config.yaml
n_layer: 14
d_model: 384
n_experts: 16
experts_per_token: 2
d_expert: 144
d_shared_expert: 192
activation: "reglu"
moe_layers: [1, 2, 3, 4, 5, 6, 7, 8, 9, 10, 11, 12, 13]
router_score: "softmax"
normalize_top_k: true
routed_scale: 1.0
balance_loss: 0.00399
balance_bias: false
router_logit_norm: 1.0
init_std_router: 0.0128
lr_router: 0.00197
vocab_size: 15237
norm: "layernorm"
norm_eps: 1e-06
tie_embeddings: "early"
optimizer: "soap_variant"
lr: 0.00274
beta1: 0.95
beta2: 0.98
batch_tokens: 65536
seq_len: 1024
train_tokens: 368100000
steps: 5617
dataset: "wikipedia_en"
Below are experts of layer 2 (counted from 0) of a mixture-of-experts language model. Rows are named gate (a neuron's input weights, with its number), up (a neuron's input weights, with its number), down (a neuron's output weights, with its number) and show model dimensions 0-47. Each number is 500 + 40 x the weight over its row's rms, rounded and kept within 0 to 999. Numbers have three digits each.
Before each expert's rows: "gets" lists some tokens that make up at least twice as much of what it gets as of all text. This comes from a sample of Wikipedia text that the model never trained on. Tokens count by the router's weight.

# expert 10
gets: "-", "|", ":", " \"", "=", " name"
gate2:544511482467548533509605513457503471500468524484531542498514516511506467510510433576499468523550499508520528458569505556471482521547481546441484
up2:410477516498486489518524539487512534500549539435467490518550448541475497531500557458437508622546491529489529532501494458505497484469557442541523
down2:431474577434462496525494498495478557484500443551457479527524486499484485522471485468425520559544476489499481505462535463459488552506588530551558
gate3:460511471585443540525564440491563462496492472477452465527525503563481500466435510495452515507461440509556532520507452550521556477447480472473463
up3:508447500448495426489510460492484558504543540507512509502551535503524533479517504493504503492532450481531512484459574517452470517570485523518543
down3:491446524550428507489517467459588523470588540520455483527455533437504495561523426572469408493524516500481457478559472527500564490478453542483498
gate4:483464479467519460511527484482454513469523486563470513444465486475435524508427429515493534484486546548525576543507512519501505495456530516536519
up4:554441592479565440458480543491511518544442506420556481408572478496488444507505522455507469512537497462429562542480534524519431476424542508446418
down4:480548486484559405556523521525495481443492471417458538489453503549539479494509552486420493538471478450445532471523587509536500506465501528417529
gate5:573470541477505501490529491486520500529530506528527528515538523417464534441547571431462505506554510463525520575498447541557418490461521521507479
up5:458512490513476487482501508505493553485508545613533548501503530525482507526484485503545473475506487547560465438546522514448490503521489519439486
down5:493557578489574453455481464502471535509490516528541450435484516500440486576432519498555519537557592510446490449516474588532420489503499481491510
gate6:460504465614502444528552528492517503506443445520480501455485452536518535475492617509545586461562451545518511501512507506485443458485506504449468
up6:461457529537552449466429475473482519594481523515541589412491480506455485481503501485439612494509544503530503481538486574528521532518497519510489
down6:512507516502522480425421573538535542432425464434426541493465486493466475452466498518416548482581509546519521477537533451458493533476552575536445
gate7:570503427528506527461524522536504515430512506520449533528585474437454469442551499448525537534527467513461433512507483521445587465536461445513511
up7:532545459525508501520494603435458478462538569463568472454478457510489512431504465536547538505505534533529481477527434487475485464507537535471470
down7:497461439565494522564527457530511540458489526471544489511502496490431481429460505486488503498435476464520531477507487479545553398499418525454456
gate8:484463504533490490500482532581522473598521480572533528505528441447511532505501501533507553549452545484521514478519492410515524507510554490567494
up8:507604462535403552497492493492496466551527506496485501507491509544469489491512552481475523558530481529494507495551504472484502483503527520525492
down8:532502488466544504497453438471498508445549441488456523424444476468476454509458524513519499560500485490438477496441489482503512495397482519527494

# expert 3
gets: " |", ";", " ", " –", " -", "'"
gate2:462515512475538524451499515576501498495515476469504462555459516480465487551494520501459540508564446531458482492502445491449458454493449497492519
up2:519520553478463451514395431453561535537449528420477511540460468520523527475451539475583497463389521477526467503496498479535486615459539537474533
down2:464523546529477518537466434417502457435468559577473458486512511579486518466545568450525493562492572520517506444512462449503561478474509522580449
gate3:598479446534418503506454459533470523524473512568546461444529484529486469474433496490540449559556495423457474490508465518430461504470487518517524
up3:466478423466517544411510497546539553485495506463520537480440534538489515554532602505523409504590485498483493498475509450529499552504441537507472
down3:548426436531448477471439428497472518474548565475506551432497462489457483469473527542507516461500489550500543493450540492493491488538398545515426
gate4:467437565639531515500494482499528465455487502535475551530526435467509492427512477478468467526480519559504516523503503495568551408514411557540495
up4:382546527451495525447476500456469465497527444502484553513520505487595512463543509471497533542485474511491544547506527465534495505422424505538588
down4:425456483514531520453528498463524589581542505513536485576467550540511524527512481498533502507432490490475497481442558467469454536476460496490518
gate5:527500501516473535438547542506468462519463525521499498441487524479543512510542539542506526544495490478456457478499416464503514507490541538515519
up5:460496513513472461453508494471434450507441477499477588476547565492520535518523537596456594576446500532472529507469479414559501484451454444556535
down5:527492520528530559490498499555491492517523488481501474547543476493501549471499491517486531501519557488525503477561494508516501499424500462462473
gate6:444467508513486466497545567496550512559520472477511527546477510499506533447501502519520530541515544506505526594459494483475501457524476431485449
up6:516482513466491475491462440529487493538447568572481506489492470524513500492555501505522537536461533401553504510466582444535453456494527553509491
down6:561454513503434473514483506526533535496524478570464493445554448465533433466530460475513480472547538515542525554483540475475507490450546486524565
gate7:500422521439533471528521479581468500484508478424444562538554477477515480506540507445459521540501463516518487500489451415505405523471449535468547
up7:439441561579530518465573470487495548555432592466534454524505552546522509541402541561490473561494604553540524507502549502509441550459535533526462
down7:441478473462509485515416446485458467524485520475436474461502527492526509509500514490427530541501503540515461505553538442535513530523565515501515
gate8:546498465477449487453535517456479486467483534473491513479468518542576499501510456524561478573474518460502528571476577497443568511475491442456481
up8:515500469477498505491475558509467534412465442508479471512483419512459537513424535545473474513596582532515504465502591530459519508523523486496458
down8:468434509504509514548503490471538505533529452558468507510507447467533430519438494524583538472509470492465537535469470477461537521455456540505388

# expert 13
gets: ".", " The", " it", " St", " the", " It"
gate2:475444559485578465547552479501552487491437558502498517452476572524566514405523469515564501516513425470508575496469541383557572522502528488478443
up2:465561490509510505426543513524511500534579557507454489521428483505448429488455511486554501533488498491513450535525495506466470498589482472546510
down2:454552440506466483501488546508519516418541558490460520546489461512466475546450488474483491453473468522471466474519501560497486510534428504452558
gate3:432453520526521428480530487550478413556471482473462551570449437567496504509523509460459458508460535522526475524493533479540538605449478467433507
up3:571527498496516544526501491475547540530504454497551502481493421468496565561454498403475483527535470447527492529456548531539523463433548510543495
down3:442497507478548495519512477481528498486525461459457504451439522454516438571583437478483435400515480447483436529560489516458533491534425520515483
gate4:535457480520483561469567525510512480517458494437486489422516516478539515456477548441497524470468473514425462530534548527565517508511461486517491
up4:532487533492472527521565447455577490572477522452506452523458570494510497449542518475547542542560449529449498472514522506449474503498454533488530
down4:549468531567472436502528492468508517532504475524494457527519538448588530507520504518530592524551441493471571550483479536500533532521515438463555
gate5:532538456505516435461521511445549488473483548473517501508502506548496482494489491502450444542532481493541474520503495430476422417480525590511554
up5:549521566449530470454422478402547538530484497537564429465508557540487524463486511411460529621488456492518548487444510604437458510493509533472458
down5:495549617518500553419424430502449564508546495495518542521459508489575468538457481581466520548470455486480550462520467454553510464447420510524483
gate6:537457463512554445486513526465487463495547472524533511511443420500527521499473534539456517446468451524568494471555492484541559518540392535469560
up6:494530499501518472563539505521512555466506457503576526510558465544457464572511401533617497487477511507510510609463534472453479540486516488491467
down6:474444498530505543439541451530486507509468559449450514506469563536542505509503506449434495492449505525517509494553528508509466512515550508513444
gate7:531439554459502539538510502513473513488490480450470499502454522473564555490471504506445533492552497461526504551457542483558570528522489446470534
up7:520501474486552491485446481480465542533489531456426518501432514494446491571540474429561530522521436433476492484532480429559495524490527536503544
down7:500455471499527436504482552427485416443518491486467473486448445512517513442445507512518460499512479553487501510532486458501541557518530541428501
gate8:501423449486505488526454517432485506524466545437521517489476484503460475489461535561459516533499535487467474416452613421442474386467543449429538
up8:520429479489530510542493392497522486576486465507516474510500497460495532489443506415471499541502521443498434571428517532534480487505532519532511
down8:486505438499496539414529548492526500522424516500487539519523482474464461484521561473492485493490575437449427547483513500481483483488531485510582

# expert 11
gets: "–", " 0", "1", "0", "2", "3"
gate2:510484495495500484540529515482490521424493517377498454554485494526557473514502468537514515441514510465539525469454498505611434535504464495451489
up2:475522509498529482515495514469528515472450453469507564513528475426503535497542385480467481553520444559508474553498493533491515476449505502470429
down2:490460542425481470531592471519517556458398495472530523546546460444597552511483471466468531525501541467575547548487519538535538492497469505467550
gate3:475551495531526512535559552540564448488601529486554500485503524587468458547478452513493500412535520383448566544510556475549498445465455448573553
up3:515503516520527468479481445508547514487434484550438457527482519428565415450512581487523496502518479542500489460465553560451439556490498535528427
down3:493462525469514570531535446485565482466516443508496471423530483458570485428529568501527404514482485522465488531510541511471502587461525554498488
gate4:530476535545523519528539476479497521454502447529583495461484548555522526538547559432490458444499488573412532487462439526505476494516466490552521
up4:477529463433561480442469421509484546459484514460439473504572491462437402548524527495496457572477500496480505456557496565442575398502530503456483
down4:519505450469469447533559466546504511489564432453447499483502508470448501444508491494506473507482531499555482431483482551513499489475534459520496
gate5:533454495487533558515498491488480468489415483502534524500504468482474499510550474461543469423496421513464458486515508614478504502435523533528478
up5:444553541488510441472460461455460494515477437501472588515495525433500450544531449426487498517436508562524562537469555533477504567515500481496542
down5:503498507519583536485460457548542584531541559525536457485486518450510461509555491501524516514488495478521502544485561435445468489520506519480579
gate6:531496506495505510430547469484461534451469520478460461412459462468460487436548523469467524548515479470409509508481526495573493484519478484476444
up6:493482521457587512470466476466464536511525543516507478470604466482465579519523515510512455507540494567546505437533538535560513531526447540512437
down6:524524539493530491427549523553457537501521472491485494480451501554475514443464494498525487544571460475421452539527509443402462462449499444523511
gate7:524465476477447484536524460564474470552419517551500463488481482495532521537450437431531540495515496431542493504520544427460530439504520473503468
up7:492427547474501503534422451461502518513497467497530499538508484547527561489413516476463526481473507414539555553475565467482563471500471505501523
down7:489463526486393488541490475474553496519497498523484462533455556511582505486470428518542497479500478456486487554448509546465503523478536482553527
gate8:453529471473537573549480484459456411429480456529489485534483477426477511510548487415478444471497500458532534479516507527590539488518495499509568
up8:477478509494516537503552568477569475407416471492539550534574504524497428520519529434460514531529507490518516498570504479496509498506534501540535
down8:468547507534647527531464484522550515420541578506532465487502511532490498543495554491524503483563459518518522382519544583488472371502495486435570

# expert 14
gets: " the", " of", " in", " to", " a", " for"
gate2:623469558493481488477571463536435505539522474512496509503447469562461484477502495501499448497521542490550520482527559480492553543488457473568480
up2:556527526562502516535504480466520502491492564496551529454433539487520454502419454499509502591534457487517520417509493485493590486549494446455508
down2:518461541506501502516533574427512596503513540417487524485475460460557544528543562469508454505583471554531429511514499496513580626516429541509518
gate3:425463476474503521537423555529520569523480508445533510521474506497497510487443434555492452553530512523513464519511465442482461430595538458580505
up3:438548503452500541562484496517468532464486554482493485460567587480509396535523443530495437484507512428424474514559431502481522513474546413495472
down3:525505516598460457534488551433472504434544465523494525509498475460518534435559502499436540524414507525532581443480477490485534495497424516446488
gate4:496561443445521526478548535586503557494539480484495481462507512457522454563500479507516526513517394446455466531416526485487489492577484523537471
up4:533521462556493440554480566504491525485495559495487506553461519472501518488504498493557496524590508581480441488520525481568532517493512482535469
down4:477446561448541575515450444481539452529535545477470522566506498490527392509499491490505498466547505469479488566535521530479475560484482474475506
gate5:529558501450497520493489529488465503467530520456429513442501448422527489485484537538593488515502557539489533548560470460468491511484498494537524
up5:500521547540517466486428447533429459489518531417541529566548510442547478485507464460510507461514523437533560502475446501517469488455490498556503
down5:496510501521587448453514482495489548531485540470525452525495561475453492463464543557502561478553499601540526490440531479484451435561467479463541
gate6:519581447485472510524558450569554426494450478462438475530525512531473491570488455604521510484560497507504514503517439540431478483444555479493499
up6:498435497475573544427539503528485519603554475450509421470489483516488450502548527493487519497532543402538484463522595490569540432523551531539478
down6:490483473539479499484398538491462420508589516530514505500466449588515503511485533514463619439466502578457514532467540509551455531497500450514465
gate7:518509581509473461533524446465499478541469481572599517509480526489564551529538478536443543450489495529528498485530479496472575464473454508509502
up7:552486536543510503513559472563467436497496554547488544448403504491585492525537508566476540475505547502505451410483503464438582471566536470526531
down7:483470541561454591462429452502610490540538485495567488494496498467540508559454511511534556504530488516517461506514511482503509474484492484430505
gate8:506510486452433517523576490529466569479566468502513488546465519512546524511543555453503523472509566434493492486544522505412497562476504475499448
up8:489429468421439546503433482528507474521532500547485463512536536551572509472441471481521537465497433528535475562469514429451509486533493508459529
down8:609477484538544447558476528509447435470484481470503499496467536498528536458488488450473523443476491474472522441521486521488454451480477543513517

# expert 15
gets: " that", " which", " New", "al", " who", " United"
gate2:546459448471493534543545541462453472493522505554448480574522478485504495525468514491440560522494487524516418493524469449485496546477552495495505
up2:452519591574501511539500465549461499534454476576521441510517499508520481499534452538533448564551524502524557507502549548601524445453438477544478
down2:485480469507604507424511509485513471480501432475495526513502462556562478478494474532511455478513515483531533443526518589534496440517486474516449
gate3:555479565533453507514467531486530519520449501485475525540421554435498519437513543538539519461504495519470474468536441572515519561515521423549537
up3:525454533461522492590493520519467480526494520444501456501468547442455483492497478503559506512523520480513481511566522561477490499481453511479547
down3:540501475513486554472580528476503510441482495465521497454479509432487501493492531499537479470547537513522492465467516470519528499461548436541474
gate4:524523462543524535488489524457536491489458478504512533508431535485533504444508522461445522497484470450450501513436521439533505504447434523525421
up4:514486485486483476501496457496462552427504496504478538543471445478476540532502482468478537455451605421502497526491526469467488444476491510570506
down4:448517468562456485508464535500567518447489446568452546531480478489539543460492526519553545557439614482524501524525470503515487495524480525480493
gate5:461492554569486532487478533511534539567498512600468470493466515497561559516534499525510478453507543500538469521508541553560514499466469481602520
up5:497468516475494462529548475465538527483536469514469533480488451463475486528457450552491570499595491481530448461510435510473445482465518473527559
down5:494480481555532491498538496507552499477548534457469532555447444485472502489418514438475434526579519461503493542582445589547492478538579554469527
gate6:495539543441504568485520524542556526560485439477556497493529527464529517544491528527525472450477570449508484447468470492544552530443529563560477
up6:499493526459579570437414544453486468488443498511462493491525488489472514509438483482512465536634486545511548504514472534508549558472401485520440
down6:415426546487547436507465528504461496459486446504469504495543605524538521470456515521570493456445548515418479453544466502438514618491490513506516
gate7:456486513403515498458527512533526498503524482507471472518520470493575437577490551489433525428492528574535543530532524545461524472522428510446468
up7:497492503464530593493512419469476480522414454528529496491471489542444557436474478494537470514462509446426517472488510470486493511458501583461469
down7:511454513469503475548415448499546436518486542393507528516453478538491532485448528490539561508481483476464476482522512466504476550473534483396502
gate8:490503563486500592548480407482557512491440428438498542443517521485480569532412469605501457505490491461481460530439479527567473460524547473468535
up8:515491502511478546464554458546580494495532569504499542437488495495553470542545522597512384447467454462462490544535551583576458520510529530579450
down8:496528540435531451534545571474495519458499485530507532540504516549566441473536502459477552582550417541472531479475498491466465516453539534473466

# expert 4
gets: "\n", ")", ".", " ", "\"", "=="
gate2:413478511505459534518488517512515468444491603490436567490533501507449460519553458529545493501570524440518500539479492482456546465546519443524517
up2:459575520509511492474558558515485590528504441490481508516459557514570471509421481559500466495473489566438524468449479526573421527439588500471498
down2:551475447525513513511483517525442527547534526518512436488548451518609496461520490523482483545459531503447564479520416517520465521528566470521520
gate3:449491523492525490532515499443459452494507526576507492501466466535453426477508496486497516551502614551507522490527459517497518557440490518577527
up3:510541440486519454538495532452515460494522492484567527448479462509527552544498418538470508451579468482478474495444552481451434514537504473488546
down3:502495452542407496458554565527500527525547488499455493497496485512530446473472514550385507484516452464442506553536513494545571452539447560523494
gate4:461501632495541517467557482542575495427485484459528476477428508543486496483452608507527482510477552498490451459520517535531591480489530562532502
up4:462443571442498455495555504481546471461526481478534510641426478475473584544455551499548435434517477470470488506509478586496561511492481528512531
down4:547563458513462498495477468493477523542540512585546554504592503539496406516450493566589504500500480456434582465517473451585496533447548437408505
gate5:518461576527435430512515519463517446515478577477490473501505523497502455548528515519509415450493544518528494502505508531531488475495521471560488
up5:515454541470544460499496530435532543516479506520509488522493491474467493464440495477547445462533437482527512440501541481561466533506558528527502
down5:527516492467531536471536489401434561474546483472488560514440508475456524489494508515491446523524429548425542432476493472510618474537528473468479
gate6:567521445551478544500496417486485412502545528450523561489500482479510409559473592530534487419565547465486501482496514523548501578474527466511504
up6:476448490394510443483452550511461465486449514496495559523476516448556543457533474468484533561558441508567460419477574475434503512490493509505486
down6:425478449487535498492570505504452514561411505536553479557532550512511536512566429451497553518447455530561476500505486468475519492459490451462468
gate7:461461460523520574552474434481555563582447476508494520515492523441545489469531564423565485513563535469582429582553442527453550515456513538525545
up7:533545501484525499497527514459468482497513509458541528498457425571461541503397511458514430541521449444496539525509539505563550447547495541511497
down7:509494484517505547562501497457548538482485446513502543539532550527476476581565449503473520480468439472441576501502466494525455473486485477485537
gate8:461480572483505504512467508548599536541500529430577490550525478508474542498483524459532455501510567425535398465539533471536471431485501453577549
up8:507490518448496504468437537512528469450512517534482468534496500541495497450541445515490549548538493454481448584503559494534523514519449488560494
down8:500520481531465565503464465553460375422564528498453547543505495540499432515424501486491501482579516511457545467498436559569431523497475511533545

# expert 6
gets: " 1", " 2", " 3", " 4", " 6", " 5"
gate2:463519397537511521451474487506527528523496483449515522486506495441530482455489494521514470481531528535449500528522542499501465519538549520512496
up2:572527439517518557472381545449511557434483458517500496521516472560490494514554486497517475490536520559502512519534546476457534527531541597524555
down2:480447575525488450472497491502524535599506497527504508526527490543554468494524441526492523509556457542530460564508504536546526427485535447516500
gate3:518472512486454543499574533552534561489524463507499447510525517466470416575474530452497559526452447443434501537477484536470544543499541509552486
up3:566549478492444541515489481574440442531546537524522466488489516510504518537502507439474497533535452506491506522497515385456543494525470509480506
down3:399439519495553484534529560487592580464540495516505528510526466517508466504479523499452530509505511533479546422512477539443468519488506477516511
gate4:526431518513531497392557540508534504504481502449567577531510424541506515518548500509490523476502483453494477503587461491497527468514512503548530
up4:588441505508546463505478472522535453521488469558470485472436480471489521451573528465475432527533480598540548570489466507406452533465563522524523
down4:471489529482518424534502454502476480532487473498472453481594509544459478501460526554502492548489433484398525521478439517511444528545453599546524
gate5:533465484432552513530518492482460552475473467509470562539542484498561460533482475462435486478534516568535499486560466464498485499504465479487517
up5:493502461493516479493526541522511476532573519529488491516555433500466555403548563495447508420399553528593435472526479499452442531535430573514524
down5:536526502484493543467525409509540510534470465432487436457550461481514547496549472475518542474456431503511451477483501487498514521495488545590480
gate6:483447552511510406525417489419488493478437521494479520490406452577473542487460457602459554550539458466514487506517447532457560529518431593519453
up6:513483459447501545547496553584508489429600557520526492487515442476508530543608538521516465469504524450593481512499436492513535434453524517468497
down6:485474453496474512518473488488572564564446431428553520554480526490488511460458427585535552481481504521492554458506458499418550491534433548499457
gate7:563503492541520463500541543485481427593471485475480475553526486497487446494504499446521517469532509547499436516500445628545509422522473574473527
up7:534468464485558529527528534494534487556450584464429468511498526426425559445447498478487480392464599479539513498520514497465407488526476550466477
down7:534471488470555445482462486504540387526444490478518537535433524545515577478471550498422520491512505464526506491518597457458376494486460506432524
gate8:565347497499502527473450474464525483547539517490447488482514581448569490408472513441462564521580439452477539521473570506484578461423496543428491
up8:460519538455509541504493484510467476510445534525497482523492488534509480498459598491427499416561518549477475400485499506526367554541529445543573
down8:479492558427468505494506505605551473446519459511489524528553555456495499521479500540429469467574486562608464503523514496457421454514520528471569

# expert 8
gets: "==", " B", " S", " C", " K", " D"
gate2:497511541536450425504459432450513502451441510576506505475501415499488568466456495539521523547509479538524461442472452501513466469490511423502418
up2:492463449464479428536478514500418538478489512450496519459459526483497535511474593480413517536471550559545545534494496487511513492499466428576526
down2:542487481551498551567478509443515438474468424457556486552490567532468427511497503456500543472497496518552478489524509501429525488549490467468496
gate3:556423555489461515461492479481508491546437431506421542519514424472461473450546619551511582457560474487522498515454481541491529453497489491542439
up3:511535543527509479568529534485460499481437528499440548505478462470579547412497430507478466507502463429520561544464497513496466456546471552489433
down3:504564484529518437451428499553541468541419570505535448546523457466488468477503433508482473482515453451479516481468545523490501481498522515445470
gate4:526512509502464505495560457484519566490508467561535515464431521585539524455493483576434444515425589494510586496463502573493535385491490535481518
up4:516404535455508475429577523484528508523520481465490453520479540511474460450487586554545477498496472532479501515541459493488506541575509501478514
down4:453448476497540560420499501508536466525486503497518500532479473522459511443511526434532476528480443560535475463498446453495491517557507498458507
gate5:563516516472501445517450469526585501506494594530476521482496519528457445485538459469536585451439496488549499476476449484555524514504538478494512
up5:468514522491524518528502438506522465510443499519511530505509557434494511487493493498430457459527454516457519420496505485510481543514544448479595
down5:517471489477511605550512501498440448474486396499472526473519555483575492497482489499511519431546434552499508475474518558512542511466530544615498
gate6:458581475573470478564464484515513517466493493489426543561446454442508496405448476500514487573494530466438477525528554542472558428480543494511524
up6:505493464544477562429482544483474437511523502508546514506572476656456472589508524486438468491462425560527429532484471525554506538468535559564464
down6:541475432528481524488477502518520481458521497526567525546489525576461492552567542565491466475541481490537442499453435489435445522516498545490436
gate7:483456535460503485410512526514386499563456516515529532499497507390613458561504572510525531533500450538512480490499506498449466532450548513504508
up7:498531454489517489524490426504486511543465534521542522575522549459459488503557502485382512531504518485563560529521472433507496409468545530494457
down7:462557474606461502480551433443547539450533543537553476486504495521434495489483443514469456486478549566587555459466466494476454441494555526555531
gate8:482532592496567487496531482495542474545461427506498529496458498484491567502472501536487481507443480482486497532534470502513506450519519531556508
up8:558529573522482465515535551497601539461558505437473518622491514537572550463564562541524522535490468510490410467549506480507527490591553516548427
down8:508579501489512507532416592491504474541492482427463473604470530501538493446530452536535514561515448494447420508531512481473496480540501497510414

# expert 9
gets: " (", "/", "ic", " /", "ist", "("
gate2:552531549487450508569526538524511482506524454504520528483537487518469525502516488514477564478564482513487500412491432504508462557458487551567469
up2:468473583541502529558553526448511539518509514521513497567500551549488478594507475500545483487510374503469530525463452497513532529570589470537407
down2:461522445500518490483468574472503546456493498539544546539489457482461464601543502519456486475517452456481568518485500420520473525534508455534512
gate3:464477571488471484540484531516460507524412492425482466496522501501526536436479506539460501492512417575473461506528503500481478477413539524482524
up3:528461518517476533510463418502525478506495464514484481454525532518451447549458554541476496439466539451466486564519478542496516496497466454544538
down3:536514473512515499512471546463544438474529507542462409523536520488507504498524509531510435491442503466526463417486526536576529514489477528554462
gate4:458516526501480484439606535483423482446543537544419433510434397531503536467490547501470437438513465481560480487508469513455529411505521558512532
up4:517545499519524489505529478581502434460531524464492408514508529476444489502536532510517509475370491543582450470485486518560483385460523434548441
down4:503547491554501454495551423549532458491566559473520467493508500511492492505543533502480416490481442527577477449433470476475495415472510446562436
gate5:513510505581494516523494522562531491478484474516517515444542528499506469516488456530491482519520500535566483503497513543527460454487491498519516
up5:483462498468490547511451481542521599499493475519532485515532442482528515547447536513451517465507504536527521501513486493513527480481524516473431
down5:563519537512509502422506525507557555529492461541546464520502475499554497544480502537467517493522512503525516588470494537539465459484560491531497
gate6:524469528475556494479516578486548457511534490460509453536467518554482500499457494467548548461482504478517567542505522526510551421475426521472526
up6:562547417459580484459512539427509469462490503487461527542535563490470550492500542496559532544469514506512527510536579439508459483425518458488532
down6:453491482490520464419451545530462454437515460466533493453562542522477524427564552521557534468518535464560537544557458423495493350468510457442526
gate7:500517508497508516363596468500481534496500450466463484519513523530543471535506534553488555511445503466514442485443486514543499555580470497519429
up7:494562540435480498574509543449532456459487529416496494473453453489546559416460572509527493525535435506465503461451528471421516512532537494521522
down7:510469470514532476403503463538562517520490428470506508525576520549462529531453391526523479576449520474518452480412462504482553471407501482531489
gate8:563515555560506493499477478506462464492530435476614448548477554459459532459451433474495614503521470467529421477512416469476490512466500485556444
up8:464507496530517528460485483486468529462549445490504467516547439500547523592514530485467426505495506515535492533546474457505550470535508389500565
down8:517480528466527514498517432529507489506498495478453538452558560440509464528469476504496457461549475496492488496533509446542572501532514515554434

# expert 12
gets: ",", " and", " was", " as", " with", " is"
gate2:465445538491536479449425467472393523506515508490470409495535415469491525471508455514440575455521433449494511441477540503552525494518515499455528
up2:521516452492448502467475582505518446484544456535527615479508460572505424528512515491411478566488483485477516548468502482515466437547552427541534
down2:501449494571570494508461492463454464577457540504520435497554464427460479561442487487538590497438492523552558512508455497475525523474439494508548
gate3:545540460442500553571559457453488585522525486418524474492509517491499534525538497550559471498491512504479509488479467515516458471450532577470445
up3:541445454487567513535448469489434487511493523418510541510486432476499497478473465498380610471503535449567554537501525474556507448486467503450554
down3:453521495469404470519527578479514499490483516554479491443563497553513505456548451524521432486492528546503494518541487465474491496494496547575425
gate4:512561528454460551507481534485487465502532508488533485506593509494547499476508459502454490490586473441494513501471567488512555481522476542512514
up4:511505459518488469542499482502534485461505486449513473519444501449451489512462495487537462541554503441527532459505460552528450482509456522515500
down4:466498519491518443429471553475458435506513474493430486488501532501498514582534528505490535459492562507553510459504510486487437510531490487511426
gate5:539511467519494548527500519510491542456482509506454520477472461504451442459498460480503471442504490507502482431504475482524501497468479504528506
up5:483476558499509467553528512465504505437538504480560494418533419496466569507480458536443531482449472443488463533549413556529509504473522494508556
down5:467474423549503539538488508520486439561536504468516481579517527513500447525531548478480480503433458444539531535609514510489523431551550544468567
gate6:551551409472515498427513521479573465492511558514463521500446521481465500480521469514622495537508454541549556476520524519476468451527530479525585
up6:488571469511511494587513458530498409526461517468465441513525485580385493491508512571530530548551472560505452436529560521455471483482479593455501
down6:478446470452501637476503471585472476521534610486526504546489447506452539427493488540514507441550502464481505476527529512516467520558502423503496
gate7:453470522491538557497530508457560460521527485502486469501444514551462436482452519506459553518506474448505515515480533478456520484467470453493466
up7:529474505449502467477473502454512483527493463518518425559500556492544525469500525547513487521536485511464543481471462488495521458516471582495483
down7:487451461525469418505479523562521543471462520507509504510484503509555450485528485479444525482508518499464540478576507499469523523491483407540507
gate8:486517466436462492482428575504466481506524541471605520485416451507485479475461512548473443512541492540510387553467558523486504525572534465487488
up8:511488497536478556514464542468535504628500461480466449602527487564491499540555495494486485495546528528562503559499455580539462501497505516463485
down8:504524500461481423555569508488580477482496496509513462479509478539543516537505466362490504518488511493534495426439496514495453467516457529528475